config.yaml
n_layer: 14
d_model: 256
n_experts: 64
experts_per_token: 8
d_expert: 48
d_shared_expert: 0
activation: "squared_reglu"
moe_layers: [1, 2, 3, 4, 5, 6, 7, 8, 9, 10, 11, 12, 13]
router_score: "softmax"
normalize_top_k: true
routed_scale: 1.0
balance_loss: 0.00696
balance_bias: false
router_z_loss: 0.001
init_std_router: 0.0104
lr_router: 0.000896
n_head: 2
n_kv_head: 1
head_dim: 128
vocab_size: 8192
norm: "rmsnorm"
norm_place: "pre"
norm_eps: 1e-06
positions: "rope"
rope_base: 500000.0
rope_fraction: 1.0
qk_norm: false
attn_scale: 0.0884
tie_embeddings: false
parallel_block: false
init: "normal"
init_std_qkv: 0.0374
init_std_o: 0.00707
init_std_up: 0.0374
init_std_down: 0.00707
optimizer: "muon"
lr: 0.00696
lr_mult_o: 1.5
lr_mult_down: 2.0
beta1: 0.9
lr_head: 0.00796
grad_clip: 1.0
warmup_steps: 200
schedule: "cos"
final_lr_fraction: 0.03
batch_tokens: 32768
seq_len: 512
doc_mask: true
train_tokens: 307700000
steps: 9391
dataset: "wikipedia_en"
Below are experts of layer 4 (counted from 0) of a mixture-of-experts language model. Rows are named router (the router's row for the expert) and show model dimensions 0-127. Each number is 50 + 12 x the weight over its row's rms, rounded and kept within 0 to 99.
After each expert's rows: a language model's description of what the expert responds to; "comes before" lists some tokens at least twice as common just after its tokens as in all text. This comes from a sample of Wikipedia text that the model never trained on. Tokens count by the router's weight.

# expert 2
router:62 36 39 36 38 35 36 60 64 61 63 47 37 63 64 58 63 62 62 37 63 41 37 34 38 60 35 56 63 63 41 42 64 37 34 62 65 63 63 60 63 38 64 64 47 62 59 63 60 39 64 37 38 39 63 39 61 62 40 39 62 51 64 41 61 40 64 40 36 38 61 37 38 37 63 37 60 39 65 61 64 37 67 36 39 40 40 37 39 42 39 37 62 63 63 61 48 39 37 40 62 41 59 61 35 34 62 61 37 40 42 36 36 64 38 38 38 34 53 41 60 64 40 38 38 37 38 39
Function words, digits, completions
comes before: "1", "2", " of", " a", " to"

# expert 54
router:61 41 36 38 38 37 35 63 62 64 64 56 42 62 64 61 63 61 64 39 63 41 42 36 38 60 38 57 63 58 40 37 64 40 38 62 62 65 64 62 64 39 62 62 46 60 62 62 60 39 62 38 35 39 69 36 65 62 38 39 60 59 65 40 61 42 62 40 37 37 62 36 36 40 57 39 58 40 62 61 64 38 65 40 41 38 36 36 36 38 39 40 63 63 61 62 40 40 37 37 62 37 60 64 35 35 65 65 36 39 38 38 36 65 36 37 39 37 50 40 63 59 40 37 37 37 37 37
Table cells and scripts
comes before: "1", "|", "2", "-", "0", "3"

# expert 58
router:63 39 37 39 36 33 36 61 64 61 64 51 39 60 64 58 64 61 60 36 64 39 35 36 36 61 40 57 63 63 38 41 61 36 36 60 67 61 64 62 68 35 63 61 43 61 62 61 62 40 63 38 38 38 63 40 63 63 39 40 58 62 64 44 60 38 62 43 34 38 64 35 37 40 65 37 59 39 65 61 63 40 63 38 38 41 38 38 37 43 39 40 64 63 62 62 41 42 38 38 62 41 61 61 35 36 64 63 37 36 37 38 37 62 37 35 40 38 47 41 60 60 41 36 40 36 37 39
Prepositions and table pipes
comes before: " ", " the", "|", " a", " —", " first"

# expert 49
router:62 38 40 38 38 36 36 63 63 63 62 54 40 60 66 65 62 61 62 37 65 38 37 37 36 60 37 60 63 61 40 40 62 39 37 61 61 61 64 65 65 38 65 62 44 65 63 64 60 38 63 38 39 36 65 40 63 65 38 40 59 64 63 47 59 35 62 41 39 36 63 36 39 41 57 35 60 40 67 61 61 38 64 36 38 42 39 37 37 42 39 38 63 62 61 60 50 39 40 38 61 39 62 64 35 36 63 63 37 36 39 35 36 63 36 36 41 38 46 38 64 62 37 37 40 39 36 39
Foreign name pieces
comes before: "1", "2", "3", "0", "4", "5"

# expert 18
router:62 32 36 38 36 34 35 63 62 63 64 58 38 62 64 59 64 60 63 37 61 41 36 35 38 62 39 54 64 63 40 44 63 39 36 64 67 60 66 62 62 36 62 62 43 59 61 62 62 39 65 39 41 35 64 40 62 63 37 39 59 57 67 44 57 41 62 40 39 36 65 39 39 42 59 37 59 40 62 61 60 39 64 36 37 38 39 37 34 44 40 39 63 62 62 60 52 38 39 36 62 38 58 63 36 36 61 62 38 35 37 38 39 61 34 35 38 41 59 45 65 62 39 35 39 38 37 39
Line breaks, inner pieces
comes before: "\n", " the", "|", "The", "==", "In"

# expert 34
router:62 50 43 40 46 53 52 72 57 61 49 78 18 62 53 54 58 71 42 42 63 39 35 50 43 46 41 71 50 50 34 28 53 44 52 57 81 48 58 55 60 41 48 56 47 45 57 68 61 44 72 36 36 53 60 49 59 54 27 48 64 51 59 47 51 55 83 45 51 54 62 49 25 41 54 43 54 40 41 63 60 46 61 47 40 36 50 47 46 27 48 44 60 53 63 55 77 42 45 39 62 30 40 61 41 48 50 82 36 35 50 43 47 49 49 48 41 48 77 46 49 51 41 48 45 50 41 18
Section headings, infobox labels
comes before: ":", "==", " of", " ==", "|", "==="

# expert 48
router:62 41 39 39 37 38 36 65 65 63 64 56 43 62 64 63 61 57 61 39 64 42 39 36 37 60 36 57 61 63 39 40 61 39 35 64 65 62 66 62 64 39 62 63 45 60 60 63 64 37 62 39 39 38 65 35 63 63 40 39 64 51 62 47 59 35 62 37 38 37 64 34 36 34 58 37 61 37 70 59 63 36 63 38 38 40 42 37 38 45 39 37 62 64 62 58 46 38 36 39 63 37 64 63 36 40 64 62 38 40 40 37 34 63 37 35 37 37 47 42 60 60 41 36 39 38 37 42
Suffix pieces and digits
comes before: "9", "8", ")", "7", "5", "6"

# expert 47
router:63 34 38 37 38 37 36 64 62 61 64 60 39 62 64 60 61 60 60 40 63 39 37 35 38 61 36 58 65 62 39 38 62 39 36 61 63 63 65 63 62 36 63 64 47 62 62 61 63 39 63 38 40 40 64 38 61 63 39 39 63 57 63 40 59 37 62 40 39 36 62 36 41 39 60 37 61 41 70 60 64 37 65 39 38 39 38 39 38 43 40 38 62 61 63 62 39 41 37 40 64 38 65 60 38 34 66 63 37 40 36 38 36 63 37 39 37 38 45 42 58 61 41 36 40 38 36 41
Digits and word stems
comes before: "0", "8", "6", "5", "7", "4"

# expert 53
router:62 37 37 38 37 36 36 63 62 64 63 51 39 63 63 60 63 63 63 38 65 41 37 37 36 61 37 58 61 64 38 41 62 36 34 60 64 62 67 62 62 37 64 63 49 65 63 61 63 40 59 40 36 37 64 37 64 62 40 40 61 57 64 43 61 39 63 40 38 37 62 35 38 40 62 37 61 39 60 61 63 38 65 37 37 40 37 38 39 40 40 34 63 65 62 61 43 43 34 39 62 40 66 62 34 33 63 63 37 39 38 37 37 63 38 35 39 37 53 40 62 63 40 35 36 38 38 38
Zeros and date digits
comes before: " |", "0", "1", "2", "–", "5"

# expert 28
router:61 38 37 39 40 38 36 65 63 62 64 54 38 66 63 60 65 61 62 38 62 40 39 36 36 62 36 57 63 61 41 38 62 40 36 62 65 63 64 61 64 34 64 62 46 62 62 60 63 39 62 39 40 35 64 37 64 61 41 36 57 51 63 44 58 39 62 40 38 37 63 37 40 39 58 38 60 38 60 60 65 40 67 37 38 39 37 38 37 42 41 38 64 60 61 62 51 41 36 38 63 39 63 57 35 33 63 59 37 39 44 36 33 63 36 35 38 37 45 43 64 61 39 37 39 36 39 38
Prepositions and word middles
comes before: "\n", " the", "|", "s", " The", " He"

# expert 10
router:64 38 36 37 39 33 36 64 63 60 65 53 37 62 65 60 64 62 63 37 64 41 38 32 38 64 36 62 61 61 39 37 63 38 36 62 64 64 63 62 65 37 64 59 44 60 62 61 61 39 62 39 40 36 64 40 62 63 38 39 66 45 63 43 59 38 61 37 39 39 63 39 37 38 59 38 61 38 65 60 64 38 65 37 38 42 37 36 38 43 40 37 61 61 63 62 43 40 38 39 62 40 62 60 38 30 62 62 39 37 43 37 38 64 39 37 38 38 53 45 64 62 37 39 41 37 39 37
Function words, headings
comes before: "1", " the", "2", " a", " his", " that"

# expert 12
router:62 37 38 37 40 35 38 63 64 63 62 47 39 60 63 62 64 62 61 38 64 39 38 37 38 61 36 57 62 61 37 42 63 36 36 61 66 62 63 62 65 41 64 65 44 64 60 61 63 38 61 37 40 39 68 42 63 62 39 40 59 63 65 40 61 42 62 38 38 38 64 37 36 39 65 39 59 39 63 61 64 37 63 38 39 38 38 37 37 41 43 36 63 62 62 59 48 39 38 40 60 37 61 63 35 37 63 61 37 37 39 39 35 64 38 37 39 40 55 40 61 64 41 36 40 38 38 39
Table pipes, auxiliary verbs
comes before: " ", "\n", "s", " a", " —", " \""

# expert 15
router:61 37 36 40 41 33 37 63 61 63 63 64 39 62 65 59 63 57 61 35 62 40 37 31 39 62 40 55 64 60 42 40 61 37 31 63 58 62 65 65 62 36 63 65 45 61 62 62 61 38 59 35 36 36 67 35 61 60 42 36 60 51 63 41 58 34 62 40 36 36 67 36 39 41 60 39 62 40 59 61 64 38 62 36 38 42 33 37 39 43 37 39 62 64 61 55 50 34 35 37 66 38 64 65 38 32 68 61 35 38 38 35 35 64 34 38 40 38 53 40 59 63 40 37 41 37 38 34
Digits, spaces, classification
comes before: "1", "2", "3", "4", "5", "6"

# expert 8
router:62 44 38 36 36 34 35 63 65 63 63 45 42 61 65 57 62 59 61 36 62 39 34 34 36 58 34 53 63 62 40 41 63 38 36 65 66 66 68 61 65 38 59 63 45 57 60 65 61 39 65 37 36 36 63 43 61 61 41 39 59 55 65 49 62 38 59 42 40 38 62 39 35 38 64 35 64 37 64 61 60 38 68 38 35 42 41 37 36 43 39 39 62 63 63 59 53 36 40 36 61 39 60 61 35 38 60 67 37 36 38 35 38 59 34 36 39 34 47 42 62 58 38 37 43 37 40 43
Name-final word pieces
comes before: ",", " (", " and", "'", "\"", "i"

# expert 36
router:63 40 37 39 40 34 35 62 63 61 64 56 42 61 66 63 65 61 63 39 65 40 35 36 36 62 37 56 62 60 39 41 64 39 35 61 65 62 66 63 65 38 63 63 44 64 63 61 62 37 64 39 38 36 66 44 63 64 41 42 59 53 64 43 60 39 62 40 36 38 65 37 39 37 58 35 64 38 68 61 64 39 64 37 37 40 38 38 40 41 41 37 63 61 60 57 40 39 37 38 61 39 61 62 35 36 63 64 41 38 40 36 35 61 38 35 40 42 51 40 63 63 40 37 40 36 38 38
Article and table breaks
comes before: " ", "-", "\n", "|", " first", "="

# expert 56
router:63 38 36 38 38 36 37 63 64 62 64 54 37 64 65 58 64 60 63 38 64 39 37 39 36 59 39 60 62 59 39 34 62 39 36 61 64 64 64 61 62 38 63 65 46 60 65 63 61 39 64 42 40 38 65 35 64 63 39 38 55 43 63 42 58 39 60 38 37 38 61 38 38 38 64 37 59 43 58 61 64 39 62 39 39 39 39 39 40 43 37 37 65 63 63 59 36 40 38 39 63 39 63 60 35 32 64 64 38 39 40 36 35 64 35 37 39 37 51 38 60 63 40 35 36 36 38 38
Verb stems and table spaces
comes before: "1", "2", "3", "4", " to", "ing"

# expert 44
router:63 36 37 36 38 37 36 61 62 61 64 50 40 61 65 62 58 62 63 38 62 39 38 36 39 63 39 53 66 62 38 40 61 36 38 63 63 60 63 62 62 38 62 62 45 65 61 65 63 35 63 38 39 39 68 38 63 63 39 39 62 69 62 40 60 36 64 39 38 36 59 36 38 37 59 38 59 40 66 59 63 36 66 40 40 39 40 39 40 42 42 38 62 64 64 61 39 38 38 35 61 37 63 65 37 39 63 63 35 37 40 37 35 67 39 40 40 36 52 39 62 60 42 37 38 38 36 39
Digits, quotes, apostrophes
comes before: " |", "0", "s", ";", "N", "}"

# expert 6
router:64 38 36 38 41 36 35 62 62 64 62 64 40 62 65 60 63 61 61 38 65 40 39 35 37 61 37 54 63 60 39 37 63 39 38 61 68 61 63 62 65 40 63 62 48 61 59 60 62 39 63 39 40 38 65 36 60 62 39 39 60 61 64 43 59 37 60 39 40 37 65 39 39 35 61 37 61 39 71 62 66 37 66 38 39 41 40 38 37 43 41 38 63 62 62 61 47 42 38 39 61 39 60 63 35 34 65 62 36 39 38 38 37 64 37 37 39 38 47 42 62 63 41 35 38 38 38 38
Numbers, spaces, capital starts
comes before: "1", "2", "9", "0", "-", "3"

# expert 41
router:61 37 37 37 38 36 34 62 61 63 63 48 38 59 63 63 63 60 63 38 64 39 36 36 36 63 37 55 61 63 40 39 63 40 36 63 62 62 67 62 62 36 64 66 48 63 63 63 62 40 61 35 39 35 65 38 62 63 40 40 60 45 64 41 58 38 61 38 38 37 65 39 37 39 60 37 63 42 64 60 64 40 66 37 37 40 37 38 39 42 40 37 64 63 62 61 47 40 38 36 60 36 64 59 36 35 65 61 38 37 40 38 36 64 39 38 39 33 56 40 61 60 42 39 37 35 39 41
Spaces before numbers
comes before: "1", "2", "3", " -", " been", " not"

# expert 24
router:60 39 36 38 38 37 35 61 61 64 65 57 39 62 64 61 63 61 61 36 60 39 38 36 39 62 38 53 65 61 38 41 64 38 37 61 61 63 63 61 64 36 63 63 43 65 60 62 62 36 63 39 39 35 64 42 63 65 40 38 63 50 65 43 60 37 62 39 36 37 61 37 38 40 62 37 59 38 65 61 64 39 64 37 38 38 37 39 39 42 40 38 64 63 63 60 41 42 38 37 62 39 63 61 34 36 64 63 39 37 39 36 36 66 37 35 38 35 50 40 65 59 40 36 40 37 38 39
Nationalities, line breaks
comes before: "-", "|", "\n", " the", "==", "="

# expert 25
router:63 38 38 38 39 35 35 62 63 62 63 63 40 62 64 61 62 62 63 38 63 38 38 36 37 62 36 53 64 60 40 38 64 37 36 61 62 61 64 64 64 35 63 63 48 63 62 61 61 38 61 38 39 36 64 38 64 62 41 40 57 60 64 43 61 40 62 37 36 35 62 38 40 39 59 36 60 41 66 61 63 38 64 37 38 41 38 38 39 43 41 38 64 62 61 59 45 40 37 39 63 39 65 61 35 36 62 61 35 38 39 36 35 63 35 36 38 36 51 43 63 60 40 36 37 36 39 40
Later digits, place nouns
comes before: "0", ",", ".", "5", "8", "6"